{
  "n_layer": 12,
  "d_model": 256,
  "n_experts": 24,
  "experts_per_token": 4,
  "d_expert": 160,
  "d_shared_expert": 0,
  "activation": "gelu",
  "moe_layers": [0, 2, 4, 6, 8, 10],
  "router_score": "softmax",
  "normalize_top_k": false,
  "routed_scale": 1.0,
  "balance_loss": 0.00291,
  "balance_bias": false,
  "router_z_loss": 0.001,
  "init_std_router": 0.0365,
  "lr_router": 0.00149,
  "n_head": 2,
  "n_kv_head": 2,
  "head_dim": 128,
  "vocab_size": 4096,
  "norm": "layernorm",
  "norm_place": "pre",
  "norm_eps": 1e-05,
  "positions": "learned+rope",
  "rope_base": 10000.0,
  "rope_fraction": 0.25,
  "qk_norm": false,
  "attn_scale": 0.0884,
  "tie_embeddings": false,
  "parallel_block": true,
  "init": "normal",
  "init_std_qkv": 0.0515,
  "init_std_o": 0.0,
  "init_std_up": 0.0515,
  "init_std_down": 0.0,
  "init_mimetic": 0.7,
  "optimizer": "muon_variant",
  "lr": 0.00998,
  "beta1": 0.93,
  "weight_decay": 0.027,
  "lr_head": 0.0057,
  "grad_clip": 2.0,
  "warmup_steps": 200,
  "schedule": "cos",
  "final_lr_fraction": 0.0,
  "batch_tokens": [32768, 65536, 98304],
  "seq_len": 512,
  "doc_mask": true,
  "train_tokens": 325600000,
  "steps": 5378,
  "dataset": "wikipedia_en"
}
Below are experts of layer 8 (counted from 0) of a mixture-of-experts language model. Rows are named up (a neuron's input weights, with its number), down (a neuron's output weights, with its number) and show model dimensions 0-255. Each number is 500 + 25 x the weight over its row's rms, rounded and kept within 0 to 999. Numbers have three digits each.
Before each expert's rows: "comes after" lists some tokens at least twice as common just before its tokens as in all text; "comes before" lists some tokens at least twice as common just after its tokens as in all text. This comes from a sample of Wikipedia text that the model never trained on. Tokens count by the router's weight.

# expert 6
comes after: "|", ".", "==", ")", "\n", "==="
comes before: "| ", "- ", "The ", "In ", "==", "He "
up0:538492477521522467522458499493501483482501501449531472502510524489522480534480499518494519512511524534502468518506510521535500515485477481528461498480506490491446493466498484514484476440529477516532514526482486488500520479482504499482534478515506516505477550495525520524498509550530545489487535474521476448466477501525496532519487480479536499464517518543478530507490474471521503498495561467463467518534491468455557494469523507498469526484486541516472506539487483494507527555507503459548495522567470453500489519526518506475519509497476495535505501489514520471500508519576475486476550499501467512494470492502518516512494479523498521537506533525472459533532474497451462540497486480464491479481505490521480499465495521503500461516485516480481494488512486465514460545480472
down0:525480516502465511485500523512439502534526504481439533437482497506521527469494490436476471526511541466480527472494493547496507489512500522505476467471504497474520535482534502415484543539497544538492490444495528512549506485520513507482498490484535524557518510478485490504506509478472512522483482510531494476469524475486495529490481500475485492506494496503521519481509477497517513498484488491527445496505499494469496509493498472481472467533502490516480496533492497518494522441520498498463455499532539487472509522485486492491519537514549518495518492494515478485494512546514514505508511514526569484488539521472507496527490496501493494457475515480472498464490512523496458510496510493516516485477477542525530502505548517490542506529552479560463505483502491530427501492533466
up1:509527481533493436448539496471473455548500512503520488445515541494485505501495473487525497519475489535531555475493520455466498495476524490466469505454522477499464513476482460469500558503475512512506491507507486543459507511504469525550484505519507535526507480538526490504479535511495493513477487485479526501541518454530485507495515498457451488477518536507493470486465527511471494525564487455499481503514509517510528480466483495514496471498500490489506529456510458520517507475462466530516478498525462546540521467484530546535522543508478528500478515489503486495504491454514530509528521495515524497472534487513519506461485527538512467546477471499512471536527515511515510474544486493526490495543537516490479483510488498502492501478463469491551476513490484517504472486496477
down1:487503533471502480522513492517500531524508492480492518527493504494483512457501511522504469514494534519529540505493454512537516524511472480548505446449497450505485508441476484455470507470500486519497463519513537487455463514492511496535494463539493476500521496459486483486523488525483507478531520543492533487510508497481526568489517503489454478512525550529504486511498467536463546516498571505480551534498472509533495505476530507530525524479510507487492466478465547447449473494481489501507503516487498498514486495552494533489499465458554497497503501511487463500454483468470504511509500487484516509489486474504490552538477458495515518508495499511482466518473491485529547472524539536533489503513521528499457468491478523448523516499494482525473511494493522528519507516460495
up2:496511488519516498480494533499481489476501484461452506509550526535474528476517527556473484502493493478490537490523516528483479545474493500473480484467484490491513518521524478488513505500458510456464481475498526474495492489523494474530525501511484512516494515512511546481480474519495540536486530506525447540490482513491459513487498492480515498513478504501503514481494517502466471498456508512518518497489521505453466513537519461554472490481477525504489470511516491486502466482504555452504506493513520481510509528521494471541495532460501550503505497547538491441474532520527522486431460482545489506490523504509519486432492528480496528488435491467506537518508461479545501491493511543486477488468553457497535546488491480546503478471524510536493465492509518515462516514496543
down2:469484523509436518500525495532532526511457498542515458535521470513448498476525459525533547527523511510474531512466517453504487512507485514474455481493495524486512482506502472513491483501483498518492501476493505504499496505501533543476510485476498477447466496493472503539490509515506497503494449522500511522519504502518497493544520454489524505458518496505467494491447461502491513535508474483484470514517487501505500494473504517504483490524502457490505481446531500503525521519491459556514552521517479473484488474529522519513480538542507512516504470490487515513493456510522492516474503495496483500510521534517494543488483504481493478501542505533478467499504521509602520525446492546526500491500461511534560522546506447546480482484472467460441506492516475489490503516461517
up3:501473522493496493474490550511481473512520489510509434527522490447526514494498492526509494495517557506499514504505452447513489536503506502495503526498475524504476457490493548484478514476486507518468508506520504485486486523489473532526486480465473564530515516517501538485489499509479452525503507489524474503533524496488477542507510489452507464445509469510519536491485542519522532525471504513489506487460482490492495535465446521502500502500497494500506492467524455513486468486508504481504457484475455536479465538533507507530526539526473553492525480458539488507522493530490476480512497467468473502530531486515524517472549506547478504503541535480548472497460507531522519507514484512534520497471462482529492475490503448495448501521555498547524473507474495494466474484470523
down3:458504509488529486516535508467520477485495490485530489515538490479502518484515495500480514524480518520515467487486488541480484491487467469502482527499543474514503534530538521498521555498559472522486549466533559479452510483535429485531494487456484507510531538494555526503480550539555514475502484514471480475500456487501469460508453528517499505511478507498450527504472470503462505523483522503494481493482502461483525545512505461520495505525460503520503523497542545532471464501501485497475476487511466488505514483476498466484474535483498473502533506502494467464485498444519501506507554493506517513461491520449496485547515497490509514519459521474501497471534499501564484509541505507528445483486487471472501499481514512502513524541462508515497506502491530497494499479507538

# expert 12
comes after: ".", "0 ", "–", "1 ", "3 ", "4 "
comes before: "| ", "|", "\n", "0 ", "(", "°"
up0:486517475539474490526449483515483488534462489487547474469484540490509531485472507470506523492511520524501516467535489506441496481493510469497469500518592469543503510553490541544475502495461506511464483506478503515489496508475480499502480540502514491477487499493518514542497504459508480510533538505473506504469501467479480508490527492491490464532523469490513523497456468504508489521503489510514547529531539500541485515522471480486490480538488508520493478488504497510475508510503545519484487494502515521532481499481511474568530528486463536532513502495481475489496466493503508463493503545542518512538497439480485452530475468482513459477476483490467541487452526495471523499512503461485538494500486488510515486519557529489486464488500497541484472513482465514522465510511575
down0:496498492484501508505474507489482481496518543469463526500464472481520494486524493500507521503504526539535523498521511520530472535522453562468497452493494473509427476498521483505517512480512499475461494509492508487523486501499525484489548488501460490534477479530532477496528505519466495454511487514527457463553481525497536470464523542538520476450439493495551464493508486490483499478481490484502480494479508514537517523454487533477509471487502497475485513503431504489522491502516539536518466490480475517502529525548510509471501456542519489530480506524508462537493468514524537491497455467496489496496448509533487526503498529509487523495512476573490480533513502514485499529523498544526499446491530525532502518550544526514504489464504496462499483489494467498517487486488505
up1:547516508517522491511462468504467477492510542470499489500520465525517502493488507505504458508535471453484517475518467488521520497493499459486540532564476524491488522475534467491480482504519526549488476515494512469485539537515530498562498523500483491472429521499498520491490482500498483510462478498515506527498500557491493475492459478482516511526502500530506478487499512513478524511519481524512491521460483505478493451532486474512525475501515476512564494486528481507514474472506481490492549514472562511494450526541504496503470524475499496497505511531519514485514431491505578463517452526500480485508457535461491564521480519478546517498507492497493511508501473513454515470492487488491479539535492525533507484483488494463479536505528513524472488481474501485484526556470502
down1:495525524532498514491480466479485510505476532509510514474514480545486501452514459493528543485508501519506517499456514452481555488469501517484493488484508489461508555497515522492510528507499484506502515539514473508495529479487519523514506498454498504500519455461490465506516506498464516485512553532473500539503514498476475568503494520466506517513459471508506568515531496491461452504482496493482534483447511478504450504459503537496496525486489454477506547527498530481470521518487497453477489527495553507522474529516465503509532480503470479497442545495477521503522487516512475497564451464517494516548493469525545526526511489461464484510518504511474511498501515503508479497490466501498526491491482503496491493500482520486590497457486517529490512537480522456498493515478526
up2:501525547528471516516507539503466519467514492467470506460484515479503531455523484508497468482514528446486529523481482487482466504517502510487535506489500511539465481477493551527491492478487527511526516468525505486540518513481477491483550458462530489535527539524502481533536487472471506517505556517503504526530474523517505514441453558519493511536540496515499473486489510517521545518498511518504523473509462490481545535487502462512494515501525525442477510477533485490519429498505498514492509462486515529475517472502507522514509525513484496530498458494418525468522503498513533531526484538492497512459509516464490513493469464513531526475428481470504536476484494488478485484493495526515508475516483464477476509481495466503511503510504488539504498507511503526452505500470458
down2:480465529528532543508509490450481511463482524544516515507517478516470493520499478496467513490461506490502471512492493512491471518483506520499474500506464496512528481529521502509517486540470441474508523502519511501523476540525538535483495521486494480506491488440487496480500464485497529493461501476496483561487533520446486477512515497492508480486470481530511492495476458487501534493503471511493505491513491470497543507490525511454505516504535513587495480499516417529513482508483553501468526501546522507491467513554500538499530523519523453518523458476521575504485519491470466481464493493525520508552503484499524521494523507522477485556481493513490484462525462474504474529511512464487500476507477508516484541474509472478469528507518539495520540491513497461484502522469462
up3:520540466492540473494511478491490500487454476508474515465524521436519494523467482522548490514523580497536490528521491485487500485525518495517522470493498521539506501470492504495475488469523512527458501498465481504502476509537483534460455521494495529497574524506518486521470462463508518518471498510503521457474524538513495505509530486498468514445525514495440476530479508505550490529522508507503534455497487516494491465507507459503498484505506495481520462513507465517548506505509472552494494555518502475510501490491541516454510504480510500501452515490474511499526439501472488499520530538509469532492529508506508503515521496485474449506536441446520478532524525474525527502445475520532516469519473467512487480509504459488512516492464497493514504495469515498530520516508501
down3:511508469490517508458480477506512452512456465466501493512508498526462477497486480486537488490516494499532472537520546504497558475487498552488467510525518548478503473513537517501511479483505504467502493512459466547469498557513498493492470522489458445485494499524518525474478511478481526522533536482449501498489497494489504505532523482532519512477492454481497485537509507499540539507488508503493533505557466517500509455473524500515513484477493496493502528530505495502491512468477516497538444504507483516488539500538479502502497597509485517503479520541505512519484524464514515498530480478573460508538496483495516526482504486456504472463498484542517529508542486468503506500475467442488543468474508458481526494483472514476518467498517536486498477481529482533492514490468521

# expert 10
comes after: "\n", "- ", "\n\n", ": ", "″", ")"
comes before: ": ", "\n", "- ", "= ", "by", "′"
up0:477474505485508512495490487507455511490488532516491532482515482542495489598463512501481523492519536495498522506466530480536513442481517470489494515483508533449508494518536499507509493488522554504487493488435494525497493441506482510488510503487534508476480518540511495497486488522443455515490509518531493484517464508471496504451464473498501442563462459503507555506506498482509506486519506519552519529500517475520491504545542517555527471460503493490475489499469457476500491472527526527479512501482469477500479474499491532511496508492478506497505486496484447531477550504510500506482477523501502519460434524497490490502478512504518536484536507538524472508526502478489492484526546496497461508498531502522473507521540487496513493476504514472522534545513534477466510527459536
down0:506492520451491499511544507503473508501492492507505489526476438497493504480512534466471532477487486477484520534522497499436512522491532472505532536500527467507470490471468492496479511517542485491471487465494534505530500536542506449519456548486542486487529469442503502524520520545491510480503522473449493496496466466542543516487510491549541492490450489496536491473519504505497473486502526490480524511451512478525496510469483498481501515503516470534506471531521535473500538473492512495548482484514501494513488516470514526547549540539526499491501481482497459487494494529487461474527510498493491502552521480471533517488466484510485515485467524472532518475480525504451519505483509556489481504469501494550510490487531500504493479482476492517514478556473499536479492461565483
up1:545512492486515470482541485494526495494499538511507518478490485468516510503492480510490532497502491481528537493484497520550462475496479516453529482514560432516474565525498525509516517494482510532532539524499547482502493525472501480538510528529518494462491476484455462544482497508495492501551543487513521516497508531457486496536473523477470460508480488522475519504473489503491461540452479503523528508465534483479464473545529506475554508495470489497536529496510545529509495474535478474494512494503473491505496498461487456488470495491491509480528559494481471457496525503456505504463480523432503488530475510555451511521524505523522496457533483485496470522512495473504483532489469481497519468517497512488517494498447511495462496498493484477520524521473492514501523516543492
down1:496484449493499498461518528506469487470504510488452513534482546501529506498516511493457520501527480500505482449447490540496520511428453462534473497533506494455502481497479484501505482505565486519502496495469509484492528528544551479456523507534487511546464480507498503497497505489482466500509506548515493433475501545516513474465500479502475572540517529440488488505530508498524528531503517478509498489524523458512481504488502489515452493516461484509466489420521474495502491501496524512508526519500555517490479516489559447470526491538482510505535517505498514548473486545510529482484469479483521506508478474512520510514498483526488507506493542534509502511476515496490530476496509487499521502529508491508488470471480473488491533494538479517525474468492517515497476526498533
up2:515491509539493542535496489488477482513471489509475523486471504464505480448465508513504467527466468486549508456467510485519478511489470519483507452476543458460481528486481530534511478507472441540491487537463532495478495504466502523471476485464523479482472486451508523523506496504512448541501506515483506517498512514487518491479487497475522502438517511460493480489460476522514462511520542495544518500530527532500487496471507459460506494491505497508550492500490522512497522512484523487501489490524489507478481483527501512520519503521546488556491535505454494523476515459504434501521519525507463511518558507496518469481481511539535536519515487504520516521514454532493525469515497526462473503556512535495549517508487542545516523507507506521494488477469472501493537491539463
down2:535492475472537448481523531490485544504543490509508493484540506498488472477516483479531523500503533479475488522511491484471466516508554479497524472510505533512489499553481477523497515567523470491461488492498483490462478510465498499503528493486541522505515498453482502494485539515474565516508528495499480483526541540466463460517474487490491505482478535541523505498507524512512494489527497489536520512504471540461489562471535499490506499503462498517500458515513469530489475524492550507487463429512506460470501518474460496535469498506514549504542543503478479482465471540505471500523461520489547493457488517481544500483495526525520499498491529490537516511502532453521467491482475488488524487465499451476482515502523499476537493526486501464520480508489467524495467525503481
up3:498491506514475524511517496478459551488512499528481480511487448471546499522542493483529521487511484475500514548481498514540520496497524559514526489462456508454526481493473472513478500494534524490509501497486478481483504519465500497507452466535489496492514564495504467514488518497514494458556516531532541537483487488547513497497534510480453471473508515490502487461506490508485487481485503476484511497528490483516485473534520527519516484465507447509504454505522502504542467463508479462447525513535472488492469460480505515493481549504485517515486495475459476506481466507503487503552502492459534525499527500479468546479545546476470497553504477464498501515504492509504569521543456489516558483480504480509494532513468506499509530462520492497477474503524467489483500491499549
down3:481473500482453466475462519455540463485480533527530537508504498511523488479502488474478494545524514468501523467505489499447495495464551498494485528521459467463503492512514460468489492487526471531453495502529477531501487510517494494472521487539495545484524511496443495556484530497478478514503510473500505521505479478496509512546476512491513474508498496517500548523508524508497489573482511487522495462482521523506489534508458494491535507495491499527517526498511537532498518467535489495537497520492532509465516512505503508538481445465479507426486522471508514485475554501507516483469472505493491520497484492452565494496444501464506507487481516581525489521533497505485518493494510546482500476517489467484469506509493502503530507498460520535534505521482464511504486566470488

# expert 21
comes after: "| ", "was ", "is ", "were ", "are ", "be "
comes before: "to ", "by ", "in ", "as ", ".", "on "
up0:506473522500522477469507472517460505530506454539486506482485491455536507521501514528514503531493475491489553510533457478482485460454506500490489491488521502473452459534487475509548463482553536516524493474520525521508506483489513495498467497493480462507493495542483504482516499483477491515522512488505532461517514552507490505494479487488461488517514523458516529483500535546522526495504543512490545505480493498538465496492487485492542524490499488489515544517510458476468508518522525532467430496506546516522532445519514535497490487505433517504497514466526499486471549532480467511530507500542509513482516502540504495491529504465479494510515519459507511467514505516500517488503515509490449497470490507493497475461538506543481480535523454476517430452489487472505518488560508
down0:487477493475513497458535534491501478511520536470472502502562484494485514536503482461503462494527521479481480497531513479495499533467476499494493496525497541453468475484497500465525502515481501517480534514552489493479496507455504509549468496492476495447484518499529490514489512524514533529480510489499480485528483476477523499480517473505518507503478501535493508526511539537464489473512491530482483537504447462443535485508523524492477488494541523529538449453527526513513504479466484500521487469527482482510459497513539521499516516500487462449489517538507496524525502502517475491500505486530536527513488559531546488507478520543475502517466525531562480514454465530502489474529470496497482466526497467523510430502478484465537439531484522522497476472499502472520511515527523
up1:458489546478529498503457486514493509513504475470482469519520524477505506507524500446535493488472504488501497483506472509500463525478484498538467454515515502492463470507508513518514464520557525468498490492485527474541523539526519464504524500518531489445486532443512499528480507523495465513537504513476495552479504507455505512492482527508490514485480480532502542508507460506485528501506498479523524498521485456480474489512517491492516507502491479515483485492480500524511463493477492583529482473487492531493557519534496507505538529554502487509498474483489521441540497537481519503472468524481482502492493501461453496492530519561506471511497504516513539549496474517500518468487459456515475540529495512447541500498517471503503486525545492514491515474444535524522511441473494
down1:520516474504505493494531496475470455496525546525500505499502500466458509465495489533483467540516468527477512509495487509477520496523468516514530503474499550479477482504492486528479481482515501549537501514530501478536513439513537515469511467508528527521466456524495473533503485504496467507485473527532504471511501512530509472535523496481485486498496481495555456461486507517471509531493487529505499516526520483523508535499499500486533488521472452530489483497489536453491523501490511487526493494485460492513499546518523492518507476494475530497504493525455500516450511456505485493511495562560501500486493472444531496483465449479515541461543500512516495495511496492495476552482519524499477544461467539470531433500515515451476512515502460442520557485530490519486499525513511
up2:483478517497467465498499459485540510484511451533475509476540446481482482517441513494457524484505501517482459527490485465531496487485552469444538528481496461491533523499499506546467507503481466518492495557516486492485490488538479507503470494511522528488516484462580494480452460496513499503497451494507519503555478513516511532481501477482543478488488497477520493510560490524464502521508474511509453537502479534506503504502543485464508497480486484490482508508488490495466448486501524517508504510518529564507547516498467505554477488485489539509476509512530502503518484479501480527493456517506544509484502484551503468543478510490510462523519529509479458515531518488479527493515497477479468523528497518514541480497543523516461531521474493518515495489500478504472524455491513
down2:501505515538534541498494533482519501501505507510543513523482471466509491481493506498485533463549551496467500503549487511506521505526482509474501459518525494533448489523490497498543454486461562527503512484527498497525514530459502452496437487485512497510513440480489480467488484508538458500489470526513463510515494509430482524503489494500484494504481463499514490504450552501514513508456507509490476472500481507473492522506515553475529524522481497552499513556496503480477478497507552519481503443482470497477522514537503499492514504469504527483489481518507446474491482519488501523530489476524436498551473517544517453520488503513548519545483497510484473500537494480534491530485490510502465468452502515516503483490475483505470499531537508493514521469505528508534518495466515
up3:484437521451526536460488548486467475492459510512530520495488472474517489492476504459473505485508557483518507524498555488481508485527499481515490514531503486518534525489511494488480485446470517489481485520517557487508504520468518501485547505472468502494477574498493508513512494506473497489526560487511467445531446494489488526534524482429512486502489516490529574514517534497485492459482535471505507501505494487494466508512463489538491484508500455473482493490503501496496470507515482501496467509491538550503512526500479449477455500509553512491502545483521453506508468504503513520537553534493526479531472539498502482520523516498534486524531503498461482510491483509493515513474510540536470470467525508487459513525495488488515522501467480479514497527509488477513525529464506
down3:464462452559481474470493514537485488495479500457495515524531504480468466461497471498481467538530516489520507493460507482489474511518507497491486499525528519485531536504518513474485488500488544481577523504495494493443474468509474530470525505471518508486545511530525496492459531514471473501502504531497520527507484506523491481470492499531541515513473524504507495514468461514493477523491506528518506449483538539481538543491535458465486497520496505559509532488485504482487500454478541548489524519503489496514489500560492509501479523488466445496438490490509486469516480504445456536508505517493438516498507527492477510510507519440476503485515557527509467504490510497507548493529485459485502467494489498481508527480530554512497470507517529499500537501504512500485510521524521

# expert 11
comes after: "| ", "; ", ": ", "o ", "(", ":"
comes before: "| ", "–", "; ", ".", ". ", ":"
up0:483486495533486538513521444455503487463500471533517527509454470526466474482476516453511515457478529558443485515563509498509504457500492484490508470475508512489498484517522476517512492505529503511511504513509513524474517507552549479517530465468484496455486502494484474473487559552504503529492494479495520481531528466484509534508504532460502456480474546494463459537492503469538513487518483516508526537498455473540463521509493544542489508494532484514484517526489472482491482492459505504477478487515497503471454512515478531520508543491503535470487497504501519497522498504518511488510481490506503482505514487464498485524481519482509461527555514501492514525505514436491511474540493496508491472493538507505500510521503526414501499519449536534495475520495526518479497444512480
down0:499548500476506506463440508565503520548519479477505481510531505516541473515493528521482473554465505505481462470478477516525532487508489488502556506467488501505500459467520505552471479508514497502520509502490444487489519471498473563484512528514500512519490526514524479480500505495476479535492533483479509496476545509491451467526509492485533509484560479492496479496493535495498486507513483552512510500505506510494546516507476491520496473448501501537445503488503538557502528476533554514475476487473499491520514498518542488475522513513476469494509505510519534488468514442524528503508491490481498518479499513552505504487561484491523477475483461453520551535455510521491462458482523519488494495484483483473475478496503515492480468436523524472516509449495497506469507519496499
up1:522510490488479484499507497524484462508543550489503498520500499505511501520516449423481532523513510505540489466525519530507525521480503492499493543512515514510489484529492485518528525500499475490535478505518503512501502467512490471510477477514482488514469511498482488460486518532484500462506527501511498559519501496538523518530512514532519516522486431493508522504515508501543480488523541491477547501553461496503490471463516506492489446475506489466485477552482484532510497433473541487526471487504502485472485474489501538475486501456472495548461465448539514539486489486483492532533497487493474525461495509482536499522534543528457533514479507471475541488514464530497514514526474502489481437579490511523493484471492465526487502510455495530474473524501516477502535477469491
down1:473484546505501495511507549502499534496491475462495516509472518499501521487542520499486534490462454476511488485557513504479499484491503556541466509474488438467494458521469509532510463489538515484464452531524513537534490504523495501486475531498495516456539527485496486527480520483521491519499486463509484517484504512531509524482471516500517481486530495493491519465508472523451535549510518485469474518479481504468505522511482503490554518469498457477483554432492514473495516459504516478528510516489534508455526475509524498505497544532470512555505482517558463505506498471494488498507489500532481510490488524492495482496499487522487499493482499491471540531495453486531540509535478467557515527474511497489530498485523478462530521511507454502509462509533491504480525431455514
up2:522469523453476477524513483531550531482513475542532487478470511501479461511478524509497486501491485486478475470491502485482521505503501484536512515464488489460464519516528459514454538463514436522480520490520534537505481504460525546518508510535459523509516492518465467523485505523477537565473513484518491483495514485504503516461485527522484516490505538534511547487462509496504521438516524513475497485537560519503474490504514512479535487484543439491466443469530539465535533489553480529496492485535509512451492466491509528509543499494517555483482506483491468501455507491504500467493541476494492463521513495513479513492477499484516506505516536512501515469510484493450511516522506481514494492508507504470537465468522468494505478477538484497514481524480503474525499467528461
down2:488446490504494454484489489509482530476499500494488502475537502477504483512487488498510517475563468452508519456516474494523491459447482462477489502505519476522464452448523514513528502547510529491516495519479525480509460517491524541494505539483502481524521478516503483541478542506452505475502493494481507515499525428485511488506521486497508473455516485497509499517533510504483512501452481531487478514539493538517537529481527511527534541483480490469518509473455543482482510458442515480509510495540476511481525487504498529463537501445500476532471517520473491526509535475522538482497522480509482515546472523478429545470538489513483482531514528500538475539497490480486505461476523515497515478512499531522536506532521502467515508464552488541527506500475510514500517506504509
up3:524523461519493512534507463554485467477490500514473512519541534532468483500469467532551498492503497479500547478497509495502495486467513525501524492508498520460452522539474485507504529464482499552509556509454492497500461531498475476499502435519441445515486481518519466535465511509528495539516515534465491487495483515508532464459511475507492474498482508507501559521540492500497520491482513505490526498490532525484469494471556489451512501502512535483489476515503516444494515523470538505476517476451453497501496509470578519514487506512526453496485511470516501509489482506546495481494496488495470516510511503431491493500471489495501493488484482497460457491524496512522496547518476546522481531507509479536505537537492486503551474491498490465515511493452516497491499495514529
down3:487446468492514498508487450465553479516522573476556462492534476493497472523460525485520507457495504462531487537497509498481522475504473472524511507516534511493523473482500490506500498488498509463504524528504503515529517532490505511464539493498522513487541536505503481507500494509509519497482518544496501493473480474536479497487509475492484487493498510521513485497460507481511458496498467508513534483457492501458499512522524471509514488543552451467492488465550498509463501505517498487470510553522513533495474470484537498492480517469517441484517523495537492503450531511474514486575482521458506537492485525515473504459456503489508502484485523464515496439523506523460515508536483508507520476485551471518448470492529502489467479500541521511550494541488512514505535550493485